config.yaml
n_layer: 8
d_model: 128
n_experts: 256
experts_per_token: 4
d_expert: 32
d_shared_expert: 64
activation: "swiglu"
moe_layers: [0, 1, 2, 3, 4, 5, 6, 7]
router_score: "softmax"
normalize_top_k: false
routed_scale: 8.0
balance_loss: 0.00218
balance_bias: false
n_groups: 8
groups_per_token: 3
init_std_router: 0.00698
lr_router: 0.00342
vocab_size: 7470
norm: "rmsnorm"
norm_eps: 1e-06
tie_embeddings: false
optimizer: "muon_variant"
lr: 0.00638
beta1: 0.95
batch_tokens: [65536, 131072, 196608]
seq_len: 512
train_tokens: 755400000
steps: 6423
dataset: "wikipedia_en"
Below are experts of layer 3 (counted from 0) of a mixture-of-experts language model. Rows are named router (the router's row for the expert), gate (a neuron's input weights, with its number), up (a neuron's input weights, with its number), down (a neuron's output weights, with its number) and show model dimensions 64-127. Each number is 128 + 32 x the weight over its row's rms, rounded and kept within 0 to 255. Numbers have three digits each.
Before each expert's rows: "gets" lists some tokens that make up at least twice as much of what it gets as of all text; "comes after" lists some tokens at least twice as common just before its tokens as in all text. This comes from a sample of Wikipedia text that the model never trained on. Tokens count by the router's weight.

# expert 36
gets: "ag", "on", "ad", "th", "g", "in"
comes after: "h", "H", "r", "th", "w", "n"
router:135189177105141095108060099190080101112139109104133160204089154099102102164086116152119110104169064149100173136132113054145177113132128118164123073120130082132133149105163149114078103145092122
gate0:081173130129133090153149128095129157174179124173105121106140133121094116120062134136069095169098085119160134159170124126186132165206090182116185126083142097116114107143178062085093105091154110
up0:105130159134187096142136126175074146090167177160097207155109189115156153105100118123141089179085154125129091124083103124127166137121075123132082122087127107073158123107210175116152159185125148
down0:081095084162123110099107097111191114060170174127163101161130097146160107202114088109174184090124135135101035125103177185172122080138140150162118137097102196145129131117123180145115158162109169
gate1:077132135161116138124107139127078138136176168135166089145139133133183110129136118115123093153127091136160109195135080122152103075132155163220131148119188157114180146108146155147181196138169102
up1:091186146153133136122094131086152175099168141134157122118183126094102063186133140108084089103152137131138099126144128135156112055133086159182099139069166154107129114099143111088157151138179115
down1:148146139139134109107107156161111128139131149149119130087159068119145149071177141110105186162161178147130086136156153127125175138157143131121088095107115156162128117159123149094157155150102076
gate2:170097113193131126141129172142108112086138115105083089130168125098108091159049126148153111124135116174130149150110131105153098088148127197174127165157179143136164112161094195088143120106086142
up2:087114135116151160127127148144148156131147095197136091154124140071126118113145121094112133160124123104151139168117072205167173147104136112064177123172053148072124136156138142151108134102163156
down2:168099186142111157167132062150085188101075213149159154128113130065163129140165128091197152153126128149131050147149160087122122165190129108154125109130117117161107120088165095102151158067092110
gate3:124085094126138118126121143186119130125107143120068173115130098067125120127110120116073110189202109129155171095102147163100119134124176156179075110177152087127119140112070156172170114073138086
up3:118140136149107155139138124128126155121122119147160119094170145101182153079100141098130174189134121128212121092150092157137189236116158129153131141102110115132145064150106089132112142142123172
down3:143119150095058099094153166127083107128122102102170129118086152131120207102102087202124086152105169111114088136133120135106128082166128150082127083126162181170134150129112167108115119175074081
gate4:202126153127117150170093148125115155155077107116079109136155202118124161148088166119145145122121201179132118141155121175083126077097117117163099178222075124149115113084109169100162180116114135
up4:091100090121154116130165095115122099109133116208147087147124081124135075134154141146068116175139102114142162140140108152167144177127133156102137143048166126098139120150091066149104131109127095
down4:067151102126179080106125118071156114089088138111150109167140105130148149060121101145144101109120111133107090113154130191191110117109169062130120098131146054141117156140124134130137164092084054
gate5:113140126151162132069136104140132164100094158159135127109146149112120122196058162182104162104144150181127116099204121101125111123127143173122182109120143108116074086195075181073164124177071112
up5:125122143123113092104129143209169140170127113109065104206132087094132096129096124246154081131186181128149115134116086191128188142111147157098171130133092071119156107140106115137162118110173136
down5:159137123094151151132117122111167075113110146121118151167153141079102176095146126156115119120069120092081147110188177103103192115116107167072144088148136081102100122099119109104109120140148168
gate6:120131181095112127090038181143144057119123136060174137135158103075133135100140076076127100127115139120141136112159183173115139147146109137079118151189119124137097105110127108167064175180157063
up6:131224150111153132096116102142134095132094108103153168163193114121146145121119098039132111160149088118171122082114173152182155166161109173116111157187131085176144112110137095180058163135157096
down6:116150136200199154159125129064104147123168107152131137088134175139130169094096146142145099149169106121134172102156115117164122157131102162133095117169111085052136105110148114121131139099101116
gate7:082130132188143167167116080220099155097191162135122138115118071138159080102133151106139135082120089139069127120125140128083113132076146131149139110098093156112099123119208169115135114104129151
up7:133121155116108101071069154098080090130140079143096187105200129091137093097152110119113083142145150089127126091184129079116072191117137130173144144122124111133134096072133110121122121151089129
down7:122094153134128104119157105144112083114121121149117079141117120190161147164127046194181153144094144171131176137216118165125118175118163127056125178128143120144133101152151106142112085156147110
gate8:172126159166203102080072168102091216086172134092158165183154123091114164152112129167126162080098150097183153081118162170137192087110106148183133061122146149135105140116125122158183162122127078
up8:169118176171168098062042177096098163110126135092132145110134088075136159062147124198110177058072164130143123122105189139105148111128107127166147124091121194122155140107156095193128151094125142
down8:140171089110137161122129110117064102093074134144181146122113105124117083089069153072163117163083134077110090125149106146169120122117101131153097161122091139148144134132126090144155149142109089
gate9:200181132140137105097170117143140136062131102115141176154087100105089175128170150135095112105105072099153112087133052110101148163094100114126127102125104098190064101142134112186161157083152105
up9:087138143126117122091118125162083143132097136193119076095115108158142103160094134067089106132129118107142154135068202132055053054125135129099132115143150162057109103155150178110081140161114119
down9:143107138157064129110129186123154174114098094116118130124158110164136169123140108104096086132100140154104154093087101136199134183118162137133157088178158118170112123153160192129148193180142077
gate10:134173123113081173150156056107119134112157136097156117196115144167132164171137180113143119179116115148073079154147148126129143157130039179114130116140128141179067098104155048098227114123151160
up10:091135133099146121090110154099126120156187100131167159149148080095127109120096098187100123149155176133150139178149156161062154172206157150123122100151120091069200103135075192096113159089108127
down10:133152190106160132107100120126133159061128172108132123059121109141126113124167192095132198047150092099134090110128053137100152153130109109135125127121145132149082136140072105094158105142143074
gate11:108188121176150168085114100141161094105108107108090101175105098118143141151107117140095159160135110120112113150140137126036159141142123131135109104171116086121079191174115195145110108126119117
up11:127149136172129130098172127153121076129130124084120143190132095102140111147101163175131151203192122135160085134156128141077117167151083181200028096154173118151127152129118169157127125144135113
down11:139160142112139155087115056072158173121164162087114093128150120108063079156092104109156193095102133145136148114124127051144116163093147105104155107119133122187116120085148117082152189126090129
gate12:177099137136143183093116108109172128111125116097195153117126156076152116154101136194120126048153138111123131099130132068138146156105119086093093095127109142160080096136162084131129051114129181
up12:116127153198176158155110141143116150110138156103109098152141149164137173222134164173109115120147159116139149117124125134090193135112136182181091050091111119156106081113060091132159102134131120
down12:148084083174190079147143141139122087124096128098112130150074127052140100057152088112143131136142189157114101118179106103068107146102106105108122154113103154064190071164113134120142131197168120
gate13:180088129083072132175077137106165131143089076142128062153177132132142134140114144061121145131130138106128176123080138164131138113165119173167128145144144113092060100124124078164122116128096127
up13:117072117158097112094106138148122132136080142105150148160159158114178137114134114144131102142072116129124104152116091148150180077165133207067113094102175124095142149119131054135170078111078124
down13:140111082148079147134087170089134152121143111098128112185117087116231123100088180077123058137150113152198134100098185085206136127146100218151180120126047126169134196134156101127145120128092097
gate14:162126116130108056148110094123094137132106120088150112096136109122147092141101186093148118077148164152118099116131152117198087060150122130110127158137172151130096163114142102124126114087101118
up14:107106073106134176165143120172193125152135202139103114116115176059133160074136050193163101125135087103103133102111144137126166162112156150104117075123101157083162125099167126150105155171142165
down14:156142170152078131095113141147165154105175177139109092070155171178158099170154195090137157066145156128145183107124165071122096122125195126091108129123155139121140156158110105160158087139088147
gate15:126089122131126135109132077132110083120094168159082060146130191111159183127078122073131195176086135110094136122118144132150164115085174148189110159107133091142143095149099117085097115156138120
up15:108175159124167111180159103066105114160176156097119148116130095123148091159197171116147092081156108120093144121115112098120051091159131114132096105155136163124080204145172101170098111117105137
down15:076080134067153151145123114131134079102119097111177082183126131143092106075088151158129119132133123114132098132127127181146148175102097094077152057128087203159133128092133123096158139106116153
gate16:128132145117188103120118124171114146125102132151124131095160053174171158097150054094131125169169132093144117150151116127143171149081097137187136123100076111114134127206087130113186121115128178
up16:090167170196194097141147154105139132105131111129095161131164102168134132111103142174144120080100093141094162140133181107065165082104098127162111127161146097167130191147096104122115110160135100
down16:155086121096140165155107091140151097106147119090089162076120086096064120152179078091133128132122091104118142152168103111140110143106069079126086161109079114134119089143160155144111090194153133
gate17:094126073146203147135100139171167156145198158109145153117131158131132144163143138155171115173179104151136107142127157148101126104168080135085098069080109054076106147123152170138114195112103078
up17:058152181171112113110132141095128111112102104075075126145157152103202133175200129165111131051102119152116102158094118114142128105075137115089149121124159161105108118133147155136191149172132169
down17:146143107149157114165124172104170171104202102156108093134121169140096125126181120084116138115124109157128102147118099154080103125139129191186107097141167090092156173055145134136136146128164082
gate18:150123051105055118126129105164139098125183052100138170114136097142155099100132143106131146118178071107081088144170091097136081132120131097185139139137108127156104144146150132138153162174168094
up18:076134094079144154159121175110165121100179092115149159148133145146213125130061128121140132138133062092151106134182062098136140147166089145178144109195107095133132115118122147099153121131122063
down18:136120098116129178117154199147146091109082098121197127128124075190174192056074111135076130162163119180163122138110115130099109126126084117174081109111134160143144187110086093091111117123132100
gate19:100182170062165116112116105086149163132126115187148119120136135113120161151105131127096145080084121105129159112163140103127129106119043067149142163123092156093104148210117098173039147159145142
up19:187118109116116167142101171136155104116112168121143112086183133154132088138108044100118138161156157142168124116161203193095076149127130078072124060104154094132106127061096157080157130136163163
down19:127124126132192113174140124195139110122144097126113057139118128083217103136113168105119151152154063119110168134126122125149129114130110081158099223071112120168157109149196094149095127140113183
gate20:180097136110151094124112056102136139124147141096153137055116163051202120134108160087180114148122107221093087115094101126115127101139103159124147162118091098147130112161112156095188126129147114
up20:133093116137088188106127161111192143155125101172168148186170175159105102112163127086039181134150155044154149133126135131154127175117092137110099111135148128133097139116135085119102183156058084
down20:105079063088153139058105132093119179144135131092107116131138122123162147181092126133123089037117164122146126128130108158125173138108167117175120143129130090113083166143103127093101134171158142

# expert 64
gets: "ay", "y", "an", "ang", "and", "aw"
comes after: "K", "Sh", "J", "Y", "Ch", "k"
router:078152115177124071095078129132072135137132112144154086122143065114181093127131151090134092157144070159139104152159117089161167127100138192170152124180127168099190150094102104157123178141160155
gate0:097168182138136027137124147129121130146183134153140179124082071158163083154097105133114162105110088120126093155127157071091142145140088158188174165099127072169130168202155103182097141138092094
up0:104106113074101078166083151168146149102152163118131104160097130159158074107095071166094154174175127130120130115150090093134158107156110140098126142106132121124100138177082111155181129157138095
down0:151136121123093108135114173142139145179162152176211119156127115138140194154169079142122128083135252141118130121112134118109125108136130119072128045122163139175119133149158171126138129161108113
gate1:128157146134105137159109142067133105100095134133170162156174141118162091110149120101147115148197054122092177093082141169068093112117122163177128172125076117130093146121176118124125082179076079
up1:116143072092185131103113150098083071100157126154148151115142123071150144186162137158164112111114069141139099160154085218095137152132099143121087161130150148110072172141180146184136125152128140
down1:118164164168083139134145152145078072124078071137169157210142118073208151202125134089138142120077088132147152108094147141112167131155111135152106117081111111158137147185137114094117096138114107
gate2:134132139132111126112159156110126136133144121150139164139137108143148079206144067094090108134149114153124127106171153115111069090180158088090185161132082136129114144150151142112112134151106040
up2:156070150187145137128172159177142161163083108069128133130118100097086116095130146116119161111154125173141115102080132116117222181070114225115140110140154083110142062107135150126187150140098172
down2:113132123145153098158130113068186114130143140102138097183148176138099130105091136155088117139141075138124144105122149172130101107102089092120162121194122139111145100065156088147155099100132093
gate3:107156169167116062167101146136121123176117111101109074080149108121144104213133090072152150122182103167113100109184161163152139124124114137081147187120199089092130121115139132112134136139168135
up3:192162065087174196074123123112124110084173171130149104143071157105122127071144180157085113138112140162129161183127119112109144088183169165125121121202110130140136139124136090130119105092147097
down3:065092126131153146158154092161087152144166107137153169138167143165173108117161083108159175096154157138127126163140120172141106128149122179108143130144084129089164142097056108170045117128135130
gate4:084104087109117119100108068104123172105182142115137104095145153089100159092076131137114096154057101160156095153111082078143166156098087130074138122102132137063094085167100120153141141175095096
up4:150087126150091068099121110099132091141110068162061109146081148124084163121129120177120145155145126192208137198138128137101145152143048077154120144172147149046104156118092120138135110188097122
down4:142140186107040107102071121162139121088082129128175031115085134144120089185141124154107127180129110133136105162096118079097149146129131155128115114163140190075149184131106122045170143118114124
gate5:181122117092161209045131145149181138142105078183130129140140150109107167150154181132126143126163185142068162139142132129154137126127117094157098144069132103085118071150168097127099173097140144
up5:125148101127117168114119107100159108054105111129093136169129133158060142182197141107129090143170182140162121119152066114177168175155145117118143159136125122136094130161106082116192100110156107
down5:175116145131238133172133126113135151082183142145135113076134104100128098095132162098148148106144160090151094073145097116148141161153107143133102147093129075154096110079137122127101139146140154
gate6:118120118082146132153113152149107135114118124109165178101172156128180080110146076120180101161193156153122088137132113166141095102161149117114097137124187089149183119067121103140175118105114098
up6:142072166107162176093130117147124143124155106125097143123138115082140137119168071135185070099133122143119101097103091187129093094133164185118107102083116091145188096087125110169160134176177170
down6:192117194101161130101129182102163130158099054132121198177119125116114104153089132091148142158159147120137077122102124122119060127161086120099117164101168191145093190139164126187083154109065128
gate7:124149107074138154173128152093096107107170129130133181134119110155161126120122124090120106122185109093153091125137165159153110120094154142172163179170165109125194177156140190149136194154110072
up7:135144160129169058146163153112133166147189078116147122120153105150144112128154171135150151143115102104127159127128185158129131116121124145134174184154170102110145131130141114134074131146071121
down7:073134097103148120131119145126144142079115121139150150138158132208000120133128124118165176109100130143104182136104081099072054140136156107178094164121114142146164094098153071103086083220121143
gate8:103204166122153082172156103168066121113178132145084097089144038103109179108131106134147112119101121119117159117121114112127098129129110108132168159163123087124155127149153136162109158172171148
up8:164082130157086227136094161129155118149061121210128089157099181136090064142134093122090136120181120088119107130113162133128080150132116139118131108143170151105081083130138143069137125147148113
down8:158117154106110051112118171122114134150112096114151081114131107159124169177134147130199113121145096111123163139165112079128147125191108098045139099154128080086172119189108143171065184145159088
gate9:152088091176138085135119087109122113131140109173162140169212150120103176163126150100072153161157117148161135125150090148170129118114079121183136132093180138174093171123067111163169133083183147
up9:133068115138150110088101138128081138131153099098132181213127075123087170038128094082089105157135083119220108122102101073132188125116105118104098088184167100125120181132142105116143163091126096
down9:183113089116122164146132083160132115085159076126143123087091126126143121166134146161132135144088172152157151124167085183142170122113123137172134173085176093146102089183113203109100161176157099
gate10:070129074144109086120150141070073188110139127091165103141199138124139122171117135120099163087142113079093147147061098048149137186125121188164114145143107105169136095175175122073146114156140090
up10:178117179086161195164174085187149093119109156190078134171036111048067116128087167114144095144107127126116130139151074144123105077180093116088116119105115136101131156098100113192115128105102146
down10:095134054147127119181122186130115169061162147124136109151177139153187109116147125084121152142139173098152075097068101164217095144095132144140130107131142165127117118103137091163142194136114158
gate11:150119159168138158128220078120125126134137090126110134129124091101118078143108167079069119119153118112122123073084078112111156161113074126094128134134123110166161127172116083157091155167091136
up11:102085145123141054117142116140116150095150148097123140201139143072079137141130122155133145174170153131182113110152151093169062116137189176146163149149147104142153071098041177116142131072117131
down11:106147134117140118152154176063163050117148073112113098088148148103154120082097156136152122080175152113118114109130146174170124143144108187159057126110169112104156117134140082137157159160123163
gate12:112163161105116105160154152130137130112085141111159123104131204130143156202123169076127111140098117105135117113143124165115092114085153171154150194124157141132159099153134149127138135134188143
up12:115146187218127176033176119133094117129124126113096112169125111111118091047122151113146169108155110121130162046155115074139109143107151095102145106139127089196148135131152199152152131179087133
down12:175118124143184103116163101126135097147114221190122136132080166181145053195049135096136092191130159128144120097143161134105135121102091114086168107135149165109170128148091087207118152140100106
gate13:135172167133073085103147137108124117145093070151056085218103154141146100156148170185118135092103108140121080126148089147148128118135139148098113133133118152121080092153135176130135124153108154
up13:042070078139110108158151128103135145106126134092194167081115095168110129157113174124109151152142118139132129159106106107198118119104168175122086143117156111104051053119097101140122116069166103
down13:152192071151150218146112177139080143115123154068163134187073137148169139182092070100163115163154133101128094093082151123097070123090080112100112128104183117074140154169116100119105131120102102
gate14:094120142133085081129109134129112097151162102161130168155083118168120115117092155097086148111110040132146085132135146128086116096133159054147183125125130117151075164160095177102132111150092093
up14:119146141132168173105131185104079136157165227141125145158130117113101150101141133111149134131142152163143158094176080096178162175079133177133136121165137069113160115123150083173104135120107109
down14:078066120083107144110065112123091140119066139118118125162179189106146153061105179152138130097129076091192131121173140084093103126087211150152090133148159080153141130121154159123100126136106126
gate15:078161110107165058105124100162087133171148126136102108102068154044113151118134122206159131098114149100072067152081151102136122141149072138088074122129075128149115111128158041102156106122166134
up15:153162106077092123153142170163112153131113114095128104093138133120136087151131112146171072201109156170097118193160161074166148159145086152162154123097129086157135084072167073103120143115145070
down15:172125118193142154099111140144110193117123179184129159104168069145160094121180096122183119138122101098187171178138120183129147169125122166129147166120150117139166058144131160112131167207133102
gate16:166116194148176170111144112176090147104101160118139106132132094152147133108082108090109156151101166118142159136106101171142149102161088135224135117083095121130145128113118109152150122164141081
up16:147143149116114128157152152061175160134130172109152099168114160101193161129133202165130194131129130109113110120100086134096184131084116133148138083159123160141082065119113126140123128185139152
down16:124090046152142127156113161106116156140097103123120076138070201170123145118097121152123087135116129210147106161115101092137137121143138158132175071148194176126147107193123202143131154106186123
gate17:165173138134111195097122126115132142147162179148159083136090164115144144102027070111111062157144108178176135125124151171112125116127112103092093126146204185136132157132161145123128150209103119
up17:149094140112149135136124119186137143166158167094144153139130091103116115095104107121101091196121111170180105121104095148126152147117119152070185181173146084145091106103114150078107132127137096
down17:049125138142094165135111108128107084105162154131182137163078088079053097109145174172087029170217129125143099124102158142151088117134168125142124155143080135121080159131112133126112129135152135
gate18:099101139148138135067107069074089148114123116173139107113109127082137190109172084148088092151144094144124154109108143079138151182137154189114113156105152084134102061119166099109084131130136074
up18:107147125128143188087068120183132184174166074135160139126100123157197173076151110136089083123114187166130159164124097134113152131121107143055138104107178169141174124119159125140086176103134087
down18:155132070176178097129157155127127144105131126114124122126172116159171158092146169121053145171125156143155195097064136144126146073184162095158126130104109160156179098170139176106100128174104127
gate19:138096152143141149071132117132121201101136090135075150102087160094152148103145108196092155117137132111177142128088113136057119141092131077106105137169156163128149208164097150158118173142091200
up19:097164120113114154090119165121143073122140100095188094093167129162097102142092195079109145158117190136124115130146128147192111142133139172176149101158117102117147145125060131084116116155133071
down19:099159116197159137163145171135133124173096123210141050152083093135121101189125168115162142121074151093135090166047096132155131116139154148166117130092117099132107136108078150173120162171124132
gate20:155126189151125174111114166147161145138091072152158151149160116118109089121130150093092143143184140129148131094165165119103149129131080161184133084132194114112124141123162123117184093110098088
up20:102151136052181137164102132161066095134109108157059099128105095128121146080098074179109134146111142128072124128155086130145151133098137106132108114153102090141121116149107135120134108130156114
down20:156122082151117109121103136074150125091150035083079088187132089153142171150150119066102150125142156078153154156087090148167200146170082118122127161133143131128077112080127160110153134104110132

# expert 249
gets: "at", "ik", "ok", "cent", "end", "ot"
comes after: "M", "N", "S", "ab", "m", "am"
router:040185177121139063092085108158105151110145121139135125100087105076141150112096176117112078136119082168111135120096129092186168133080097081109224138124097156091169152111119159166164155103141186
gate0:211127129068130163107118146140054096162103151140197098165138097146163127111055080082127121164136161159090124194103123092168117134135099154137117125120132115061130111107137110127142125130137125
up0:133102158112131092155069150127112107095096129111129070131108082145105067109104102105133059119144109153120062134092119110070165113107139115174165115125117153169190107092095108085120078120088095
down0:154095090074069128163111083118148075163130091173099132173129114139111144117165141090187143128112114142202106132101100130119122123142140178140115157174093098141144178083122110160083139132119073
gate1:112133123155145129142083097150180085080124183098112174100099137124141139168132129211145139170145106121125140095118092153063193191132081114105122138146130172113132142181132158102156166112144120
up1:108133144115219119085126127125147121097150181076117135081121146078116096098153188158138122126157065162152141212101142113110179164147145142156152131127124107119099162196104094112117087090135068
down1:100092170092100139106116120099068091107149134134177185173113094089131097100148063107126124105155135126129091086114135130157136111140088102145104093118124124141085125147123187113207080088145135
gate2:083144192152122097105120074101130111121130171168143064174153100130109164149144103144098146157151136126084150100078134126152084128118145161122142187170099127180150091204073154159122145105178084
up2:123120159132154071105166162189111147097096137089085155167165108056077104139162149112163145137130207141120148127169114139179118133128188135146130141098167159135139114154144139119163089175132136
down2:105131094099179156135152151079124131159118104094133096095145152089107117106095152130091122149183038037159170151088095125175193137164138116156152155165097102142106131105144096101142169126110173
gate3:151179133093151180089166098176137159156150113210157134193176120126093161140109095065109117122106121109138141057106124177126141120136102126128181107146120114140162058148137144190153204116128064
up3:119073085110162122174102125110093110144119172080172128164092207140130143152099165151124132144148109086090132162167124129169133087111113177123045103152147192128156144080143132135135108082146124
down3:129122132170113086152133101085140184118173101122135145106136148138090148072159101166103142120135148122071121147202154212134151134124123165072093050151098175149100120079146145129155159079133145
gate4:084135095144078125128180139178132107143148130114126116062095115089177157175056172175150121094165102176105125125140077144069142139167112226113112206143104163096136129162093077125136146163192096
up4:157110133088141115137115172125108199157108178135130064071167101138202186164113108123170126168109154129060191111168136133156194113117126198101180100065095168169183079117178073133116155129137137
down4:136169139132111133108152184122108093178092120134097142153151126106110090149129114126105086104150112122171114122107155114121093138192187130125126137167118127114113161132102177200076091102166135
gate5:123129084119134167104098081105115098092128113148118119145115151080084145145114148136134121131125092170198166145153145212073122095154078153135162152152164176136071194147107152113129132068145089
up5:138103126080151121097125139085120152149108094116106103170128184060130187117140097099146114131085090132165196110126166156107128096115120139099119183120193125072160136158150131171136104145120070
down5:137090112164143136093123137106102141136120122094134125175129136158170120117109126183067114147185074079104092137118143161150110160101099085124039143119126173106129133094128107126146109070119207
gate6:130075139149123152140093078092124168153128057181123123165141165150100095122156091175076138149131127139134188113077131164107129126161062128136108110083149204122125111131160107102120167095112127
up6:173151194101128081108168137141130084154110154118068121095111123133112113174062123169148116083147085138145117129192156080166147115159178122090145179124138099127200116082126168193141122145084101
down6:155136147089101174160091119155070154150119167110169170129126157153163111126195093131145088181116121099150140138121137117148090121104158133096086075121161124123163062161145147107095096132112138
gate7:133115126168109120107110143119118176157173098172140170101075149067158147146111114138138034127035069109157142139079091128151108185129119095111114153164099112135174091114179161135047131115188094
up7:180156082156159124111126141121071123135135118188091122139129174149076169125143155114128192070062098111161065107106140087107120184149124083197127095130111159129111117164165078147082133126134176
down7:157155119184125151102127168091172045148098188165146088121117107130182120157143159131091111151116119126151148156134153139156121103101116167112119134177133165085132058173076120149126127101133136
gate8:158192120120153098111113156087149175080120127132079109162117141109106117069142160170114104129160138093120115136125109152152103134163119154098172124160110175122222138105142154042124102167110114
up8:128119145078172122079078110136128139081149105150123128122087114125136129084171112148092142117070117096186131129106128126091085097166164097143093147160178128145105154195082179119128137101163181
down8:127159033135148155154149191090184093088074130071077122138058162133159110125147121126129102092103110141151117131117156091137154109143098098132105100102139148128153208091080134050155158174186110
gate9:089102134108155085139132097148089135103111180150115131127155089121106058161097080138128152171137123109116120106103174087196147091077123127199104149138112046183105108165095125138186155133164091
up9:063117116176148166146153040151124091076121143099111147154080125136195111124102092158097138104107113158081143144115115159073166130204130125171138136150144117092129159104119124109141094066137109
down9:159110105125147131112128213155140109145079105128132134119169115184134158122112154104067116163098148158109185077163185085123144106175108096150078155129153121158132104151121143071140115115111163
gate10:156162121102152141121134094131102128066082098125092060122117135098177146144115114094131102208134118063076167156151181076121149183172123185160130116161125130142105051112143101122102104142175111
up10:153163066054101124136112141138135165122168127143125123108087100137089133135201162106142150169160198084106095132148086130168107117127140133189127142174104098133175132125117198128140082099157086
down10:067192153134110134136128151090142160121157172134147128170132152147090187180061103163129130197113123143112133053162130169152107134122119136086167105148111094100119126086119005121137117143105132
gate11:106171090142191094144133157110136130106169101166172148082038116160160118118124187130082113088097085154125136122116178116111123080155039087144133141132147142097138095133167023125099124161136095
up11:112082141138131170128088157129159128108099118164074118092106081137121079158143101086070111085073091167206163108080212148054093167165117152105130172108108161083115076148123155148103155124114196
down11:163137150126104161090138087109157153090120129137136117121118124176055185193103144209085147113153177108122162137130052173172107123068116112146123110113064109151170171145136102111129129125156077
gate12:155154138173177074092092113148058109138098108115066116150125144165184147103064145144069098113133079127089128146184162154084210150139131123123119131128135227129100119139118114125185112130171080
up12:157157206137159140104087154094125133154130148164069109141143077175137150154086116119124129193142106110140204143146170139085112132106089098152157100118098119184167162115089126129101191131106057
down12:106099115153101103184118114091130113117182074132126061164123154101110122174118130166229076098091111140211098082122113099105084095141163162140111159159139128133167060124110105136089134126156143
gate13:147139158094135100107107206099194151083109049150228194169143110155120112103143164118132160144086080143145126053184153147114093122108078133140085086139143137145142153153136125225135127097141146
up13:134103165127133036100084112114112149121156161151163132128188127147125078124133130110069126140046155106141106100135090173128072099188155131143113138127170137188128111143098096175124149181100077
down13:160081156130051159099098052123113175142036131170084165123112118049114062160131139095108150153158069103141103123136156082119181126157186111117095125135098079099120181109145138168145095129105113
gate14:131116112131108097104078104185130069074119123091191120143131132103149145138138124124108172069171163152135113057135127136118133144094175133117090087126085078086140073114114252169130128102142111
up14:116101126136189152143150046144140050139137158189090165136138139140120138164080136141136132104159105108130151151095058126154143106096100140110131170146182159150050118121105116098140107152189089
down14:162117113021113154126123174154156156119134067133193152101161131173117096138146114133192114155085182152163178159088119150137105126153134103105109154169126066146120142167135211155095172152137167
gate15:103090130054105142117150085133120082144173142115114113150088130153146102164165141093071089141181144129114165105168076160081156107056121030115121159137121139123096134160110167150190156163179122
up15:119165126198148125147138171113163171198142155087120147102145112207092137061104136139120175101089138120163098139115176096125111137164151160106091069131151083140132131065095100080085133111068123
down15:083095153164107186143150057125107074087163134131178149123085054160158149112101069154125124149146123097125129135103182162151167158126121081121107118133141082122112131067156159126137133176160132
gate16:169102074166116089150148060146140105096109063154129123199054157116070178121078146092102082127151130142141147116114104134151152095110105131116125155121144139092140104192130120138138143078119126
up16:125153119164127110161142161142107099109137148130087136105111114135136050091118145130115121129142109105160068098117093076140119092130141110176144203144150088136104128127163075131128152171125059
down16:159101126128171125076155127159084164155143112122047176131176153158161161097155209159138152127100136149133149136177121098139134108144102115087136150069120063067147105127105117151074164086148063
gate17:114152140099080187133131143096105072158113152173138133110111149157167189121130150115158097134121128107131113167118108142142090165101143127159154143134144167073161101047209096158171134087130110
up17:143128071116174095151173168168139193153224176186114140143120109124049060155108129140163095107192147126130111144151124119103123161144130108128100100130181187085154165141096124094143079165144140
down17:081154136136138114117165151111111139128144137135097123107087093063120062161169104127028066148121099108100176099156100110149059136116142147155125120126049114109172124127139108206171097124173173
gate18:081139166083146104101158080076140058190126099156207134129159170115103153125145092159141149156135075094131180139144149118140123081153103079132125101128122140099091106134173150186095128144055140
up18:177168145101157113104082216168132145096123119146132074106165137148146189117137100131153177173083138087138156138099171077161150087199147146179086068158125166120156089115079139177136137107214157
down18:137142124104162146145132211163141129096100090112109167098158057140160110129099096103153196062116147142107163158142151098141124163119087117080125119102100121113110164113136133093161101132144094
gate19:171095100147143150114089061168153095135141145125098123122073146107109142065079137158146166125148127133167147128068145116065081115121117071135114142107111168144092140139171110059093040132081140
up19:149145133116104136136130159089115109156116091131139082115146154122064107161167113098104133168147081133168192157212128178185157161108111112114165057118129086158142101126110120143159120087153144
down19:047155116123142115175180174148149092165145107115112157138103162120184122156186129076108170198145104132119132127198131124061149143101136146118085148166094129138150168148138138157067102119130136
gate20:133102157119131119151158112123167116184127124193090145126132130141081088097120165166076153127108095175130105103165145187139150134191194118103192159142099169136121153100141130162149148133148157
up20:119127087137128137123152109098093120128156180173107150108161065083102121098119113167119134117149103189155129164115122137201079116193137082085157165145119111140141159122090092130170150157136080
down20:142089070114102190138174153103065134141102095105154163120082155138103085107109083135186128151105083161147170154155139060142125141126174172171131127175094123171122045105169134125122125164152143